Below are experts of layer 7 (counted from 0) of a mixture-of-experts language model. Rows are named router (the router's row for the expert) and show model dimensions 288-383. Each number is 128 + 32 x the weight over its row's rms, rounded and kept within 0 to 255. Numbers have three digits each.
After each expert's rows: a language model's description of what the expert responds to; "gets" lists some tokens that make up at least twice as much of what it gets as of all text. This comes from a sample of Wikipedia text that the model never trained on. Tokens count by the router's weight.

# expert 34
router:150152085112153140127108109141135148126112127112119120096154128098144156093188151065127119144084094109138117077182078134116134170172120096127130153168147122129099156161169147132135161111132124133128150139134158113116174111168116161104123116141179164123115112193085147156151131118093163150
Separators before numbers
gets: " | ", " and ", "; ", "| ", ", ", "-"

# expert 32
router:147180104115165141103122155143152100133127115103149137079181134079156154067159126083104101148071127154161119126176067157116131173173093129110156158160174101137121160146115131159097137149125097144159147134145191111088176111163159147088158126128159164115096111137109124167129173129077107157
Stat table headers, numbers
gets: ") | ", " | ", "0", "′", "% | ", "3"

# expert 38
router:134144094129170147183070142134147136106115090122170128116159124047162148077160139110116103173080076103131076118180112171089136178164092109106155153175158101159118098185122146108102148135127112173129178151143147088087152097152115159129102057101148153097123112167104165119152149084104117192
Motorsport and league tables
gets: "| ", " | ", "; ", " ", "In ", " G"

# expert 18
router:127148144126161175131096125135128123155100117100153134101134140103173167096152174125087066161078129115144059110142123166094167140162103100145101155151136120151127160160122121154087135087141144142166191148120192091112133099166152153098116088093138123104091069155094153163139156135118119150
Year digit endings
gets: " | ", "010", "019", "007", "009", "015"

# expert 44
router:196137071136142174133121176140121100123106084122128122092159144074161161112177118082100097153121086134150091086147072173112132132167101153097099142172121109146121169168164120093100151151137123191143167147141174137112177093153146130096132053101171129071111095151146167139129159119099131164
Descriptive modifiers, of-phrases
gets: " of", " the", "ing", "ed", "ing the", " its"

# expert 10
router:132160074122157141119123145143153119106132121129148146125141155080172170113198170115120110161088106153117102090203086185114131131147107117075096135185094110153114136172118161127085183077134114124148179164137139115105155085167147165102113138087162165096092083176121156132137123085064143169
Sports results narration
gets: " in ", " In ", " |", "In ", " in", "',"

# expert 0
router:187155106164133167147116143106121114099069093118134101122163164114141161112141173076112095188134138080112130065152107162087164146166129124107122187182174110109111185168127092117113135142132121141134149120157140106083160096148152138092104094095183125083094130155105162155135114120121143139
Name-final word pieces
gets: "s", "ers", "es", "as", "ing", " | "

# expert 42
router:141134104091181166172126115164165161130098099120184154134155145117168154067156149132094069132079091118152099131164090158108136154170141139114099206166163099149084153161099146122093153111146147161146139107173168112104155087206162158119077080144135119138077100153112141177142165106125157180
Sports scores and stats
gets: "2", "4", "3", "1", "6", "\n"

# expert 62
router:125161117120127147152146123119104132158089088124162154068147148083168187067170128107115098147089113132122087135159063149110138139182106132163115150157154112156099178175103093119094151084127149125149160132153200091055149093166117144114093083142138125124077110132126115156152175121103130167
Score-table separators
gets: " | ", ".", "–", "0", "; ", "3"

# expert 56
router:114157093118172146137105148149162121127109102120156150107109154088166168064175141120107072150068103104113088151139118176087144165160114106140120140187159122154100138115149118106068148095120097155154169097119165112128142106168112172115107101121173104077108085184093156122141140123135153179
Names in results tables
gets: " |", "3", "4", "|", " He", "0"

# expert 17
router:158167128108166145112100127145136137152104132126161130151153140102151146108168141078144122138081120121131095103188103192113143151153084089148101145192092129154106131180171160101090154127129122195119157154150150107082208077158150166094103099109116145126077079168095151149137145075109117138
Place phrases, table cells
gets: "| ", " in the", " the", " on the", "/", " of the"

# expert 53
router:138150123112167181087105151151146122152082126110175123070146196086173183099162123080138111118075119095140108099152097181084151138141104113109118158194147119145145205147102118137068145140139089133159184129172127091085163111162139178101105121167118111097111104159120185129156125114127115140
Capitalized word beginnings
gets: "–", "1", "amb", "av", "un", " min"

# expert 49
router:145136116106170149108081159169095137124089122145135101081131194119158149097142175105111097133075104141128095060202074143063171156163081127099112170171139104169130156172137135123097162088105126154161187127166140099128147056157141150091110110126159177105092111163122158180169131119070109138
Sentence-opening connectives
gets: " The", "\n\n", "The", "\n", ", the", " This"

# expert 15
router:164152107093146168146103139128142118147125075157118145124146155101131165113177130089113064159074117159111091113128142195083133163130121106131163137155154090175064155160115102130105210141115099156135190158160184123087180071116156130109103099121162172128106118130110164135191140093081132128
Year first digit
gets: "2", "1", "–", "| ", " | ", "0"

# expert 47
router:149133108136166137126119121171142143150074124126135139107174157081147161108202106119121097173070093139140102111159115165103160131150055110102096109137151107144147117151133120127051143076149135131127159114179140119094150100148121124081081106093135174076139112159122164196174148123097113199
Parenthesized numbers, CJK bytes
gets: "0", ":", "1", "2", " as", "3"

# expert 5
router:133140110141162140131140145126134130138115124114132138108120143098181165089193145068093085182101105098144111074187090180109165153154119101082123138162141107168123157184136101124109183101134115151161168144135161106094146067167172162098145083126154157090110107164138148177147163124095175159
Purpose and complement prepositions
gets: " to", " for", " of", " with", " from", " against"

# expert 57
router:149139090131161149146093159166132120138084087083150155096135161112177120110178142075111050153070119139138083121126103165095132163127067127135124157127152085175124150150119086161095177140101108141142186132172223104086170080156130149085146103096138149146082068145115151144136124104098128123
Biography career years
gets: "1", "2", " to ", " |", " in ", "010"

# expert 7
router:202182122087149136150099079130135121188126078116144145128154194129136181064134165129096110166101132110125115097166113183093166138205123087109101130180120123182092149164188103118067119092145136149165182148126163095110112116131135181100132083131136155151065095151104163140117161108115117138
Table and list filler
gets: " | ", "|", " |", "  -", " –", " |  |"

# expert 19
router:146190104087145150152099090107152122162107106122134145112156157084115195101161087109100103144127150136155087106153110195137148141197112080090125137184142115162120155168163111113094132104123133126176157139141139102111173105135163164114110123132116105122073102145116158173143178101080118126
Election tables, headings
gets: "\n", " |", ")", "===", "\n\n", " - |"

# expert 13
router:166164119101166155168085154109171128155087102123143142096169143126159192105170185100102093149058124142182111083145106154095160150133110095132101126181151129162134178193120126150095147124163136143156160134155180102118194130148158144113096108106164104127038104169086159145144150080130149122
Infobox line breaks
gets: "\n", "1", " | ", "2", " (", " |"

# expert 46
router:201176105110160156152088122091085131146093114132154129118129182068125154069157133092109068168093138134154100128179086126114170178160086099126127133144120088185099194148117109124090142093091080148168175122145180103144159105158164153151119122109146130124048098173092141163127171112126148132
Wiki section headings
gets: "==", " ==", "===", " ===", "==See also==", "==History=="

# expert 30
router:161133106125142168162112102130142106125106065112187174105110140104154140068170153110085089163064119118180111075127119144075122161187082074097099139144155123159120144185146113115110130138132129155146151137148186094110146111158125159095114092133169144131093091142129161139149132132117101171
Years and taxonomy stubs
gets: "1", "2", ", ", "idae", "- Genus:", "005"

# expert 22
router:141131092125189168176100163131155112182114129133136112116127126113166171066165163073134091121110122142151112069152135174107128153147094093099105171162129093138120179154127118115069146111165125142156169121134136081104131104200154152065093095119159091072043080147114166153160186115115134160
Institutional title words
gets: " of the", " National", "'s", " International", " the", "th"

# expert 20
router:181139098123177186125103154132160107130096092125173141142163162125155164110154183108095114153123094107134086072149129172110175149134120115105102152153140112137092174164158142123079172122141113170147169132158178090104142091169136165096126125135128159093107150161080175142148153106103160168
Relational prepositions, places
gets: " of", " in", " from", "|", ":", " at"